Weights of a small mixture-of-experts language model, trained from scratch on English Wikipedia: 14 layers, 121M parameters.
Below are experts of layer 6 (counted from 0) of a mixture-of-experts language model. Rows are named router (the router's row for the expert), up (a neuron's input weights, with its number), down (a neuron's output weights, with its number) and show model dimensions 0-255. Each number is 500 + 25 x the weight over its row's rms, rounded and kept within 0 to 999. Numbers have three digits each.
Before each expert's rows: "gets" lists some tokens that make up at least twice as much of what it gets as of all text; "mostly gets" lists some tokens that are sent to it at least half of the time. This comes from a sample of Wikipedia text that the model never trained on. Tokens count by the router's weight.

# expert 26
gets: "i", "e", "u", "er", "it", "a"
mostly gets: "cular", "elli", "i", "ili", "ie", "ux"
router:513499482502523471512486496494510531461493520521508542477521479500525528519473467506495523509491456504519489530547495510509512515518515491503552525511527512501459459500492512466476538510506512474465504486546512507470507504498512457524488504539471460491495499458470506507493555537520486483478528533515489506527461541547482489518486536475509493512466553514509498482512492489470484451551485533511454477525523513477454513496496484515492489510514458478477521507491503503536533505507549493510509480449558524518510510447470523495508524506483484460490520527517508498532477531492489439476474498517557489485524501579552517518488524478500539531473506475517473480498498521524478478507479508485522500498470492511503473494543512488477561474535514527513454504487466488497495524477437
up0:521481462465443482510463516498501538515522527537531492572485499490528459567494491504451476499480482476471511529511509511542490496497473486560502483444496484514430481462480474522466531497543485472525490489530493468494515522518480513494491501512466514517504485491473501529499490446513494481514473470520514460495517512512517509523460466471483507473491498484529459557507511486498494440508501500513489493566494499487500488484518504507483557464446475546504523487493532453504507536514537492475503512499495488495493477483462547504461502492530482440488465490520508476486463516528439463474537506474487508504532496485507506488508476468482484474515529492498490478498452502484511513484527474463516519510485497501510503468505537495486479491457496510463480484504486468505506462503510
down0:524483521507429502472525495454477521496515481507484529546484518525480523488493470497511497479530540515469509510494472495478531521496495520487486462534482493499469510517480477552501468465482534520513507500519459509516470460523451537509545527488498464501493468502472471533473497530503486489505526493488515501474484444462515568483446542483503550514525480517495494489495539536494507510461461496515532516505484475486524485506518522481494502470461518466520417497474475519488491479507521499539519489482501511519493475487484510495487561534471461511478497478504509477556527473478492500515506483463539507497529493495510505529509468486481470451522514471457523516475463458461504530514507490464491483489487488465514510497504517458463494512525543515503527503477523485520549519451504
up1:511512518468534492562461494483505486489528514497498519506464489503514519537475490444503518505483525505487493506474492483506465502554475508523498495539533523524494492510514476490509501508498485446461521503533523493504484542476532535463513511527564497501496494478526478486497514437499492542460476472483558447534496505476483531456501521485504503489464530499485488512502498530506459512506490530471514515550489489493473535456496503485504513499498525514485503519501508529474486528484492423499496507530507522525531490473507454489493554502523505504495486473509522533533541519519488521464494494494525453467477555517502475501499550493520510538482500520486460522545479508500557432461491437495518487519473491511485508506550530489537517526528483480486473522515497511478466503500522
down1:528493489495440462514451499507498505517521514515512469510523497501555468525488520508513487502516500506564485491446469543509465519523494495477525481487496500463482480482489505493523448477494480460473534468536493506472518520521484494501514533552542487483501500508509480505485497505475529480540520516510531469505517490483530495506520499518520489508494450528526521508459466504485497454489483483536497525502490517522492514488517520514498515520507459535520507489519535509540480484511517479517521485513484494499537483516499501454494500540458513505482493489501451491488485496483447491514489490534481459524508473507495525504556531549485472445477513512473495451503457493456549495522458467429496510503504472484472511529476485507547515501587500469501525485480466484493558469496456
up2:499515516487521510494508526501503511511511518514498527521444439539493522514466473512488497531488504509512486523538476532536514484454473522483496534555517499508529496516487447482438518485481478471541520525515546504496494494474504483514468466500453460531504538498519468502466486549551498493546535490515515498521505514487464528482474550487524524485452524507474520498475544493492479488492515484472498509505527513504546507511507490481507527488505475530474486480493479485530486524465433477483506554527530494508547541494507515484479551459498486495484454495540506517545500499482515511485500516511530504459484539485538496495522451476464555506476428489500528475534472529489503494494542481502524523501518510524510449519524508503542485506504508493483507505485485524466467493505496
down2:507505525507526490498476490501532526490478491471475509471459522497471540507504490518477527514452465477560534461510501495546503498532526461495529525490500503474522508525485496491518487485487486470515488502497497482513494495483449517546502483489501527507463530518470459452528496538491494469522484476476494506469461468500530492513485496504478522538543518466512503511514488483462522532461530480547535466519499534472472510520487532482528511470482499533518523481473504490477499487497448515506506491480470460512476497510498525487534519535532475491508496520538464497501487518511448497501515487549464522548537496459478454499518490472488510472536476525489512490506540518445482492480505453520509560549506550463457498516466529501488516456506499492539484492494485530493481442539450
up3:510505483504519472501468472497474515469504545487525490508508497559542510534531464529446526509506538515499532455497504504496490519496499487516511486480483537485522463498515522449502470501467479485470527497490526533508512488466518490485501513514489503546524499520476472486561497511527481517464518484450512497461495465498488545500513481479476547507498484502529491515460539493536493524519484539489522489544461526541466502460475513475506533476455471495508499521515497511507500528490486505512533501515475480465481446500510512496497512524507536475507499506469489489510504478523515476446503473476502486528542469504495519499513516535508474470499578516476504521494522457542452531507461478508522514467518499472521493509426524471495486446549562505472503514495475473449484509500510
down3:506538475510463508503481521504496490470515496542512517483492489497561511496530459515461509517453456532470504499494536479487512481481459476510544480492523533496553528505492542487504463523495538509483529505488522494513488494520518492492501473548504529483500442524522469507483542476494499457471489481525530497457510515526499500516477493470522546490515505494555499476500508493500500495466501508493513491494489494486523511465461560457520507537529470504504489455500495521473474502532506514489522450514532505505485464502515500505494503542510455526500518497486481492480468456468479495452509524488509474478526513475504513520478544525502476511492507544455503521478549459567509521528523477541495497532447477533475526504447479499488495526570529502533519502503515466537462502534510
up4:511479472520536517466460492504488493465502523462528497465470481457501504537488510520495498498469491480490457506477523510517514514509507496518575460508499480522516522488512536523533465519481487494515539528533479517470496507498479537542516520509551480429536481477510526474512525463511470531540507497497483502484490498525503521487503477530442522510533466477525504505520498486456472544507487485486506491485482537477499496498432533517494486512494450516493510516495503497460514489468539505530514490506480513503465472438523477501485503480479505550495532486507561529472528488457492473474489528520514463540473497468507450468476498531498460549522515529509508513497495493467494489510538528516488478499520494505502465455507501484451534495452496469498450536494489543493513522507485
down4:494449507497500417451505488504492542494471497488472505458487515490461505454483466532445479475487537508512485536488508503475521476522480482479495504465558498472495495474506515506496467474490488508487507531521507493503518502445480514538500491480499478493477486507502510541519476536538500505504486540517489467491484488479488531465482496486498476523512527540446492494477503500489469492504508520458468464523489529525518463464474496464480516551503514509491507482498517498502442511496509478517462524482494524475474489482502482513492524502458466502533505468436510516488461475461489455459508487482495471484516497560491496512521521496507529476508498468514494483503503510533505509490531528540523498497511424481494476459462531531510494497526502429505590482512511491478515475515504
up5:526498476494512476486494534536546526442472488485511490515546536445493514496474489501549511531499496544494502512540521502513493531460546502487504499518503516478484500460490492484474528490493483529448472441508490501469495507489472508482502493498498513495529499505464480531467531516508488523543512529519506469523480480498485462497507473456494512482490499499521498515493491487534460508507512487515510452471515513449507505502511529488517507475476423476469506504506497473552515489513553512471490458467508557522467497504469513476505513501514518497499481529511491502492471518500550479476482485511540477513539486496489523480521501538545529442463492535513479501479499544534486528493473505472545520472481515503518552493484548533505437478477500505509512531456467500485517449446509
down5:512513497527501545469531429468494503486501528521515474534515484464510469500523473512515548537502485527526476490443500487489486544486477506477516490512531477499482507516487503506526471545506537516523466483507468500479425533505528510482510494489538491499472520478505515486528500481461485501501533440506524520479495439481519479477520521487484489506500441470472456507521475531478509470521450459439525512492506508507464499473465505490480511483508471519491522483506493503532456461521447464496518471513523488488472522497526521525489474505502480501480524483446481482535512524571520533513513527494508462517508497492468504540512521506551492523481480508427498518471479489497483489489544502491461495497540502493517497490485473517484451529513489512468511489530492524486536511485515
up6:517540503535495475508511445524493483533509516481468471538473478496528502501455465506463519474512516497496575511451538472577474507505519546527488497472489518524475470547480498520497452498493513485516540514472512512548472479476550455498482480561453532436527511486504546469541488476506469494496484529506457509509494531496486475501518506504505485492514543474512518497513470515495527464487510484504514466531536500472494519476465498514477507515504544474479493543473522523472501502476487504497485482494501524526506477513467526485467504487499511471495536494495487547488511510524499484472481492495490497471517540478476507533467471515510502489540471524478475539508453486536526513507522490531497497528461510484505506481528471455480506467474505515504490466497508545495491528454542
down6:441515521459511520491470519525486503442490473489555510463467511502478481481426512509484494497472483508504503483524512513505467485502474525480483493495522444544478488487496481458513514486532500476548525494487481538446522487480519539534472483500507530504462482517541517487484521483491509489473494454515492511458488503518489479490518530511524506480489469526509493512479499464518531516474501502492512489503519505465573540476505507482517497506542538504472497501489520479504481507554520533536495470487528465520457498500489461508485522496569543513507466509499468456532539506514489453533509507499458486472463554480510521524502519546514532476452507553477512527506517478508509489442525503501545485504527505507530504515534474512498460482516482487489469505515507533510476497521475
up7:464499518491468510490499482506462481487515515499537529481543502537485491470486504487455507452462494547499504487492490513525537492455503487489490493490535530479485457515496513474501519540533435513497500477562528497472464516442462519480558561513479504507520477516479527449522494505521501498521485513460475487524526492466517472483472505497504445510484470496491496525491519511496520484489530488511495465494498507514554504496516476540537488493475451502442462477473481514521532488514518528530495533488501493487561533498456506507513534524531494486499483512492484549463500494487523532517562464514539493497495485492507497489478508522516477462487531537500476503506470525439510488489519477494550488489509505489482483510560522510471541474503503474451467511495525514524517478481509
down7:462467461525538502519463552509516479472520509498491487534470517529498561474508507512521511484488498511454533477532505512474516490467487502476472536511482484457483504501495511461493505507502493448497518497512477509529502492506527546542488521542572508440513491511506497484464530508527537460497493510463520485479503491493536491471551512490488562504466498510489515492491506497571551484498483484556490507519493542477504501449558528475516524509520537525499499489519528483500513537468508508477481539508472490494494475464512549489556503463511508523477510521452523490520507519501479477482507480520510502505522460470477543495515480498503473525504487493473517475522495512497477467542531514474519450490482511524528485511472474489543519484492491457457488518502520538505489473496542

# expert 13
gets: "tic", "ic", "ant", "al", "ut", "on"
mostly gets: "Alexandr", "ograph", "graphic", " Victor", "tic", "onic"
router:485466461534504500480490438513479530526484501539511497475480492499519528491521493507501505516506470438487496480540479526547511505464567534485485490493518515482476488454495506494519504543515525486482512478503469519466460483490525530524498516490483480485501521510494540494518500467543474497497473496510495493520481438532502496493506527476486489526535472507554504486521518490473499484510509481508454491515468491522498496500545446526470472494541494518503535561480526517533505548473479537533444470490527513551507507511447490525499552495488487508504541499521491477478482504521482490516530526476527566468484460536496481482491488503531536571503486481489503501522487483528490524504517475469487471519483537435512545512554518505500536478506513479528492510501499498490520493496481
up1:474512488526505496547548491505477502459471492504520524506464508469471524511463483487508457515502526499486419493490465525524520534500486455477479528476494489494526499505529496482483487492496529475481466499535539499499545491524523514517517493529487487522480487490520502492505491538510481478518489543465463475508487479486501466512548455477567484474496529506531513547505502526488471527505505501512486502522470477481489472514492491515504492504469489524508488536498460540520500535457496471581458494517509466520528488486564502507502521514547510490495508459566508490518529527510512477482465495525513488516496521502497480495489495462504513536484502465500512516512502482538458522526541484485512494505476490531532438492508495543494521508426503483480555500521482499494475472473440
down1:485489464496450478467466531490490476491462558474550456531483512532513516481532497507519531479559501509502512497484495442520526524480469481525513458548522505469534498480533514515515476512477529513507467453490529454488500500483466541507540514513480498509508488546541488503457498515508471475525510504466509496483517519500496534502519510509524499513514489463497520486526549498518492498500524522512480482502485479460482524513483489503550475502481499523554534513457498516517511524530503488514482468439477489540504504498528489537525478517529468513454528513560526564484533500491480496527507517522441481504513479433521472461504513505498485495507473491494489506557459474475493476470517489484491517495554524504501494529519487483497537512516497468489510497481488507485491485556531
up2:485476523566500491508515453504489513579502524499508532464525485509504525494491494516505509487542503493481489473472511453470516519472465501475502522492528497504486477505513499517511518472516476453515499499486481439474522508519511514504519556543494518495510516506455480473511505484524506480523479502521479506471514480530506455544480484486466480549517505503478565500480524460503505504489467536499507528471552509530527518520471522528538522480525502539525516524513537519495465488482491533493511473473493501483524479497532531498509471522585499498482480478496525508550521495511492494497489534473507513456488485487511452481455479485505509513491482485528478543532504462496531485509512504536524490519487476460527523495565434466486526537463509499525500508458482545465499506473508
down2:556491501550569511494504503504488472480495496508499519484517473554459482513529508502540471492453519484511474492470528475464529514507480529520492490510466500450505520485533545520504482511456521518525482501466506506468524512529514527530500515496512462495552537525467509460496498487494506484492473519513469529521520506510481528526510497522534483545496483517458510499498488485499485464531495483495520486499512491483519481507471509530500506454512505505506480497494513474530461529484541500477512484484458511486498527476518544536461517467530516495501528451452517466496496495491541501461540468513491487520503492475504548507484516487518475496511536524485504475534500489584480472532529500515505493473512494524519475493501550527515538478569557520526462523516510489431469527478518
up3:489504494475505544486469506493486453539450517588493440512444520477517505508521541508511518515513500478494520496493462486489454547490509524476480498487498460514523465506496475488506546490490497534498466513498465497541474442508505537509490476506535491483443469538480498494487489482543509461504519529531523491526503473545493474494520514544488476516496499539512534486472484512502538464567513483512498491482492485506461471494491498500498540493517477505538520514479508470521518505503486508518487494466498538497469485505460514520474533503516493508498467508469480458510484492490502453540510497486478544477539497525472496497496532532486469477491514488473531508509581480528496512495531529501531494542522532492511469516508483533561495514517483495502491472483528541446491496513527
down3:516531504472515460461455493518501481487507462480494482472474477473493525481477528474493502495469522523467531520512478490526493496507500528480532482484490507508487471483530493502522502470483496502498489470496477472521531470529493513501540474518492550498491482517486478513496502579495509507553533506533538502538481497514502538533526523484504483504523504492482543499478483492490441500480474481481478525516514484482450523475532484468548441480491579533549466507480506479500542530533534465526503508506492537483474501494515522473510512492495458460498472509530498532513514476471479500549456506503505519506452546524529532503527422497476470502509473521460535471504483500495509491494521494507505479452512537500526548501523531492553492497470535507487482507502480532493539479478506
up4:519506464510501511547445456503532523526496476518501527506486471491525484464507499470484520531476469476498510491512485531488512502504539520517494544456524471493507490467500484502506520516515486504481505478545489504490485519530506448542499542493461523483500515521502471510508537492456466507555451506505520485570512465476497482508551534518533492544486492522485525483451470506502496538503507478507507514471524453518501500562477514498513490529479500490502481527515508519499521481516433478481474447523510481491510487485521468503471512500472501527492484501490521516436525506524458484515482520505495484542512482518533521480506495510552525469509490493497463556482550487508510533483529543454541447492480534536460506513505498530495482516528503546534531514476509487460518484509494
down4:506513515520510510488516461497514505497461479481508489534519483513535523486495466486483494492517470449498517490482537467527497517482505467526447483511540474486537511502491482498522481490503501507488505538548515517490499489510506466484523499487488490466513525477548489515423548494489512487500505473535463497508535452484554509525514515543522483505516482519493511510507458474511518525468530515537526500556470511528470512509485474556488557494506522497492474544494511550471452515491528514502520473457520461529520495469518478481495518504525521510535520504509470481506486498510535487499483523535522509518517460476468549540542474488522445500474500503486493516466524468505504513474452579499540554503513487478458504505525534509515519509485495511503543488532494552486520462505507
up5:534474536468497501485531468450469517490521524466454494470430498496502480445506532532474524541509476496486492444488526444466485513483508508499506489515529483511487519507470554493497514475518476477514488524506522525486492527501505506508510481504485508507478471515517500508442493466484512482473490495520496502491500534529515510487493486534519471555571524511497511488532516497474463524517493459529493501517494485472497421519483450530484493522515499526503574547528507462514530518513474476485528497511509469487506473539496466485470528485471491512515534472486538507505532510484504503495505501501473505489493494480551485520512467530476447527503511496553520469471499506479474496483498508485536473475504532547524507518527461514528537472473551495488533523499543470534508510504494
down5:524517507504471492494508543533480530539503500529478500527511496495518530493558498494536444496498519516498537504516514492514507512497511490439520500471491519521477501496481506513473455479457511543457526559517547531491453533445497481470483532525500528473486524518524511523520473499474508480492495470492510520507467484469496491525548482502502483493495509486497498561526496498451495530504478454490511562553442550487488492529488518526505482471485472490448445514493532477501499464504461471480521504543488483471511487514461509474523455458482478513513477519502493467481508466516520515496475500516487517470512505495539459508536524509468503542530510498489549492439471503462506530500492473487511547499463515482496484511540516521517514494497481450511520481480489506487479511524485
up6:501440494484516514504531477489549499488513514499502502489487503525521504482524455503499542523543494496511495508508490494542466491473515517484476493476504485504474524516539501544514496504509509476538491483534506492509498515489510520466491510559496538522502463464511516510489526515523508470497477465554486511459482516499537495493524515489472487518529479519495479547516519553494485478474487538474480439469473525480527522495468439493498488497496501540500514542505466511514527551498513495480522493494539514478511499455514523516507470545557498492507513522477489496494547484479499537488545473520507507473400492497475530512522467490519482543514515520511501540486497534488463516490522446521496493513494478539454487452450495521490542533518454450508535519494466480518491479512488
down6:511501529423466486488522478455518495549504466526521454529492531496508519514525543538482516524531484513465522524493519515512505466498505557470513532476485455529522492526497509501495527477477487503515530527518469430484491478507540511494534506524494501523500526508481524501475515487472485457438459522471457518518510514490478525475509509489508493539515436537493532498491502469474486516472533502475523559486530498499485519486459510474530513511521521552485505509475477518531499432479521485479509515535523504503478514483502445506502481516505520521473481527540475540490515486507524485486493525494523494529500501547497453524537515483489517512507491492484499521463449497506524544529503537467487503498499483451489536546495466460485468492476508487521528473503487486509483527518486
up7:461490529543488479511481502511469498489540497495463496480521536525504511544542502467469480539513509467521512476538525480507476491498509504475495486513480458498537467514483518500475510538504474491502458536501501500468530507503486520496550506491488531514505508500510487478492498500528491504514527464463504475517500443518509493482488506504478532505537483500499523522509497466479519532451512520520500495491506496474506509507519493507471473520479489532496551521485518475467532525521496464462467496497500509489541481466548485514534465508497506467501532550505502504573502537466459477485543517443514508491498553548471487453530469512503467504476494458535503483504510511548527530489509488461493481528474560471532490481502496531483510518469575488491494527527482494498458447487565
down7:481504503484527466502470503449503495438442540470523540479491489472540541470471510508523489500506498486457518461498520472500540466512494543535507528499481484511481502508496513504468484482439477478495476486463489514524557507473523534521492540472530481495486504507472502495507507478523534470525454570495523525485496504472444525537509516480499530523525484508521481538502504508467535494493508486505461539494477573504535512517540495496502516489476478512534529527509551553515463479547492469520496481493497482520484529506475528492543533450536513487549498460512479493480498478476512507509484539467500474471481491510515512528518554512491516549519509491496480489503478507467548499534509490517470459500504486518495499483500519512520493543496503519493530504498486522484459493512473
up8:445492487525464493495462502529508505502473486538482521499461496483494479486479527497495513468515521458476505490529492517532490526485533504510496480527526541489480504510464465501498479520443519484474567519510486469514477498546488511455507493495501517503481485522511508505500520478477491493539514489491447518550489508535474483463499502517473500465539487493518499494497495485491482500537495466474463505496496499466527487451481525499515489500508505472528464527514524486492478533457514490518500539467524479499514537449540494497455494491519459550558491521480469478502508498482516510517486440475508450479480499520512512533456502495506506506496510500477520506425465465513504537473502510483548460555486531548486508504466479486478490473481501455492509482418514516459466494477467
down8:511478533487500540501521463484480474502526519460550495520509503482493506488480515474525501513483487482437517501476476501507502486524474497484473507518489444529520501502506484483478536462518464500470491509506481502488483566467506509487525520487492485494524465496471457428491477500517492448550489498446499487512534503476521496535565510499498485457496506505467466469561518575536501532514450515525490519463481500496509458505480469464481471503498499471478501505462498488482500480480500543520513509534528532474488496504561465487515507486519518499471489488508487501487534490522470482470533458502502511494492518509509558452495492494458494535519495483454514506475499509541484499535512467493508457493516499493502507485571464496520468496544494534524508504508489547517531490510486

# expert 4
gets: "-", " re", "co", " Co", " co", "al"
mostly gets: " Co", "book", "Co", " role", " co", " acid"
router:503552516466486451539526500469533474508474487494476516502530448494468557515504471503460503501525541496503521523565504530500518504498520493453496502467510482467461490472472452506514566512519514447463514482492489509507477452520490475548497533530509477472486503452463548508506478470508495479496513489478498520515543488499555509458516504534431503492509503528490515499469496570481492493493492473498491498502532510513492506525480483513503482539493445456503491509510496530518524545487483522515522494495513475511515509511481541509487517513525515499485509511469499507496558459508504531528484495487514524525528486495456494471506482502502459500489479480494488486545495481492534502522539444468525470504461504421487496495479511494513498512488479525478505528530502509473493452522488
up1:529468463535527497546488488474539513505496461504485476468518508474485496537475460512518452476459486519469472500479512504500485515503532561527492483524468551540523522539499481458509485483491517499484534487541505473503518488526510555570486501547500458517432519471514511500484510513540524526528484530522469495511484554466495565504509502500459487505508531541519485502547514498470486456488515503539477496539504500486470468494510504483514518548515489480558505475479490489526490487487504497495519501500493500497538502499510469451530506468510525493487487527514509520512501482523556528499491468502471524475471477484490502511491485529496532523524497509500467482491533465502514533518474537486493499545506468485485514526524480509483520450503473455536506483508501484480559489509539
down1:488510462508496523538489496513508478517507495545532500472503558495534473512460486453508490474499521507500488466530535478499538488533478519488515493505493475504489483509489477509503556534506525510531471509503520511465506461451505532526493538568491548478522523504537509521495475526475509531473513473499457483500459497530512520544513502509485489523479494495462441500478525495554479517504490553482527506509535537462484430501544492520476494489514438484543511554483546495530513502503517527510511516501522492497513506537469487477496487485491503535504473497471502530505526506502514509523493458521514484510529503473515471536503488518501481523580460515556491548476506490460533493485486486525506526500494471500503478504509480521502474541500509499481443500446483506522502505499457
up2:507546506508520508508508491464440521483486547496454472510462516528503480501474532475478497456502444507510540487521458491450497520485503529483472538487503533541506509530467500481534491494471512527509502529474539467513453485552516495458521534531526502492493493471445525506508505520532511523507494491518551475537500438491493510488530450493457523493513516466537477479503488526485494522505508499489489468494536496463525493496510500529537475480527510513535481522521521471473480516479508511559480498488497491519527534496521454490505541508504490530487505469475493490478515534505509515509516505505515512485492490476515484497464506545497477493530520484522439478494555527499509568520503470514496487561488477521506514493464530492447502498462536456539484497540477529484491491497516
down2:514466455512540520526473470455527488504527495476503491534496491477546513470447491518510494546538497470471503509507516534505486496533475529547521542522499529460483476516546484521475477501505527487539503465492507483506464472475497493509500509505498458502521472510499481476495476499493527529485489504493523490519489530483483475536519495518524501499474497496484477455480498546504441486505525510526530488464521491452476520472487527462565513499490500480500512535510480492518534488519500479464531482513501516483470499536520435524472484490501522520504468532498495542501544531476520488504486506523541505467485533559496513525491475477451491467495557450496499461478534447496551477489491477462531513511525462489481508508490527524502498451503523491492523519520423498482490508488519
up3:492502498499543507461528505511496510478481496521503523473517536516486485512460552509480486474523523489452501492522478537519480517503505505504499502495480506511482534504479485511470533460511497434503496442522508493493510492493522484457458495508488483501488469484479494560556524526486486482528501540504453526486455510481517484496522495488521476494465477498470539509536491532500518498510491465490450473497470516505464492490494502491432487507520533543503494514551547480488496497473469476520501490492518507517543536506509497474512593409557513499506477523496509511533477484473467519465472469489516462496497521482492526529546511500481512481535519507501487465527516504510506534560516470503490485510493470494506496570485516489486526453496501499510488512503531503485519487492550
down3:497510491548533505451476491480469515485544490517507499536527531520506512489497487552458501479480487481528496497521492520517521553547510487496500553545484514505532525480509566491525489542530541519534437508525525510543413475512491527505503569449495518538485524468488478482481498478538496512497468494504497521510533532480473487506528525493505497499475495496503450510555520482492504483510467492482516490471479544499534502461484523516499486505493555462503508490500498462496519506473519487506499471507525492488477502462511509477492489498437507472520502541538518536510517546469474472487475535507491483508537489480517546533504520502507513519507523497483503461536510493520464505521518496454539450447495495467498537493516497523497484520512524466522486513483497506501491491475488
up4:486551484526490509529484471510500526479482533508529501539477481485488508505469476513507488514487545526480489541510497477479509503473518484485512506470508548488482499496490487493538491466496534503489441458548492483488509497501500480484475476471491503518536514510466522517523503471462516501468493534517495478521502534473568502437506520520481488492520506507507518496500553537473486479495469480528517514492481504539539461508529465508475495554482518493485495501529467507529452543513491526521507486464464508497481537474474495533490433533531523520489476509462519477493522507486498518526473491513463506544503513515493495491513428500488506461471494437530540501505507509499512483474525522543491515493522511447484516522536493492478465481449515530528461513481542482550487558467502
down4:530496446547516501513556506505520521494514477523502486528521528508476507476466476476488509532482494535511530453525537490466511506480512485546500478496506492494495467505486511535483502492491462482492473520487501497515493553521494492517481507480502524459500535531498461535556474500531504514495495542470494486482506503512521521496442518519503548491515508496488539516505489482507524481528479438524487486480495527482508438521488481532500491443473463496484527522513539511473505454530486563522524458551497517478485515488555523516500516474479474496540524539508503457487511500462472507537512444479499507522493504500524512495535544514537514465503516471521444484494545527535504509506475503460554517527487518544519501503512517513519484485488536460484439505523484509484483491507521
up5:488513517472518508486535531521480505510482504473492499498516472512511499483473448460520498500522510481500499497511490526505459531538493538529455450483503509480502457484497456498469457533506535478526482489518505508490492517504494501543510512479486518500540484465501506521480490465480511478486501455501515494501522496495474491490494470486472496527514503473477539519478456544494499483486508516520529478516454501522461504472499497550469528522501523421551502484501488536471531510501468529524521552465490506544509536516526471529474515512477510493478471470512499502503437539482530507514504461534499457518467487536438493526499487526548527468493475494496609476519525475490524514510501498520491539497503446494480482471498493542545532532517497503507504497521512499490533508505467
down5:522499545525468513512533488463462519460495491505467520492532508471496538527476469512462540515456506501493490556497477476490449492509535522481529479514460505543507484544499519491504514462513440527515453544534447504495502487525481489523491493428533510477541492501510501514471488515494486477516521498538532521495461500493496536530495563504464472528500495536575516490512545486508493501458509495547483485527506500482536537544503528502506480536523502502490504521484499540500492498492470480513526465525538502550489548483475496506497504473530489460522483504495496523517489489509530522496523511456512491453474507561497525486493496504568486540524487510513548515506518489523496484488495487484504514490482489468478479455501538485489497532485505505507516498517476542498513533498497
up6:479502501502488485491508536505573517475489511489500469486531479503466500507485462517497514503496488528525477457490474474498522545488534479474496522520488493506538500487461491513506523504490462464455509548468496514542463476549513504549448544502480476473489529520505487490470494493498504476516497495534505491487569494443500535513488499496480508508485525504534501474483468478485490465484490490529501490531460542467474463500479513488524504526483505505511488499507474488503534469513520510515494468473450503487508523474539498450491476498486463532541463507555518519474520478530494468532454453466546529475451477505483539509457535524466484537473494507522512485569502474503538496477470472486481486510497511504534464508516507513522481481517503517525560524510487504486499554499492
down6:464486515512543536495480502534494524529501470480499504457490521515523478493529477540514512516447559507516494499516523480493488529479533508467506489496486506522464441457474547479523531494482495503503493486506498508476517507548494505492505489519495522478490490488485436497510483466504524482520530461471484477528540493489488481463505491517500520504504520490515467488454485510516465476489512477540492500528512495485513463521496505537541504497451536520455468451497491504505446517547452530477486489546556491510500478509463535521558500527496505529521461489481449503454495487513513481546512539512475498528530467483458478481560527472524443503500504504518518461533483517541506468460509543508476508500491479463502528505499479487523494493504541505496497482487526536482509495544512
up7:520554495523498469505565522487501532547482469482494477510463525498464527536511511488497521513519531497518529493496509519467514510476491459522520495484486544522508491451472545460497485479483513479523498492507485531537468528528529497529510527515470490531498523520496429500507477510536467515498495498503536540450551476519516506503510464496494464561462556499493481511488516476497511494512481497509516546499489526538488483481563506483497514483492511494499478465507473501509517477524482543551518511513500508496554487473448467451484531473518475477535500506496510492483523493458478488459482514504481527498494461519503532458516463513498493509511467533519483478513560495495506503493517488456471523507523499508526503534515494485549515494496445498498441513527552501498497525538487
down7:486487497508482474499525479525438516479479470503468472536502493518497477475546516505541510465453526483522525518535528501496539479502489463515495522475512480514502470511524452482490470510513481517513464505542517494505453522506510540461510508508486505500502525436513512499523515480470447551500496485478485465530536504490478485497508475497501528510496519542539445479495508523534519515453502515500502487491507515516449496504535467530525475528495531519510446533525508526517484558517473540503486507527532486515476530498507506538479533452493528464470502501504462512439468518486519528486507515511482473505474535516517493495537470539505505493515490503482532473533508496494463549474526538512482524513508508507505584513507487521529477500565521484503461500534507500489523469478472
up8:548509497459490478464507494475532497438470454465531500489514476484535553503508461521447499553503466481460469495488523531475495495540503511475477508459526476530468531479464507492423495493534489493480504507504479513480485469487459484512470524495507490533514505494517530523505517508508517492542513510513502476512559456495537520473524479496539484447450491539515535466500538495511542509488527541484519500541473457568505485494522538473522520537474487470508505475503522555479507486519501475480517504458490487516533466465505519499557485485490500519501490517501431544482530515505540517481506505497481463510533528507501486482478501492487495482517488500497495520499505484462495492469534514489484474445484527498479520517494509496499524479486468523483525512500537510509502508499506
down8:483478503479488492518517494480459416491515498541515519471516458485475514487521488510495519526523535509490507522533504459517499475489525511498494476507527520514505474525504518520517533498463456556543474502525508460471459524501486491521496470477502488450525490528512491454516489433490516479536528473506513483516480480515485514492502499504484487536489435503496482482497504514507492545525521524504474506524521476522494511478528486557494521472505547552508542525495487492494540512501484464506522528504531509513494530456487407521505489520463523473464480461520502549506516502471454492529509496541509521511518513473502499486502519523498476536504478533511502562503479499514523500561491539475501493508518498529466534501494515494507454490456443539481469488501490485538486501490505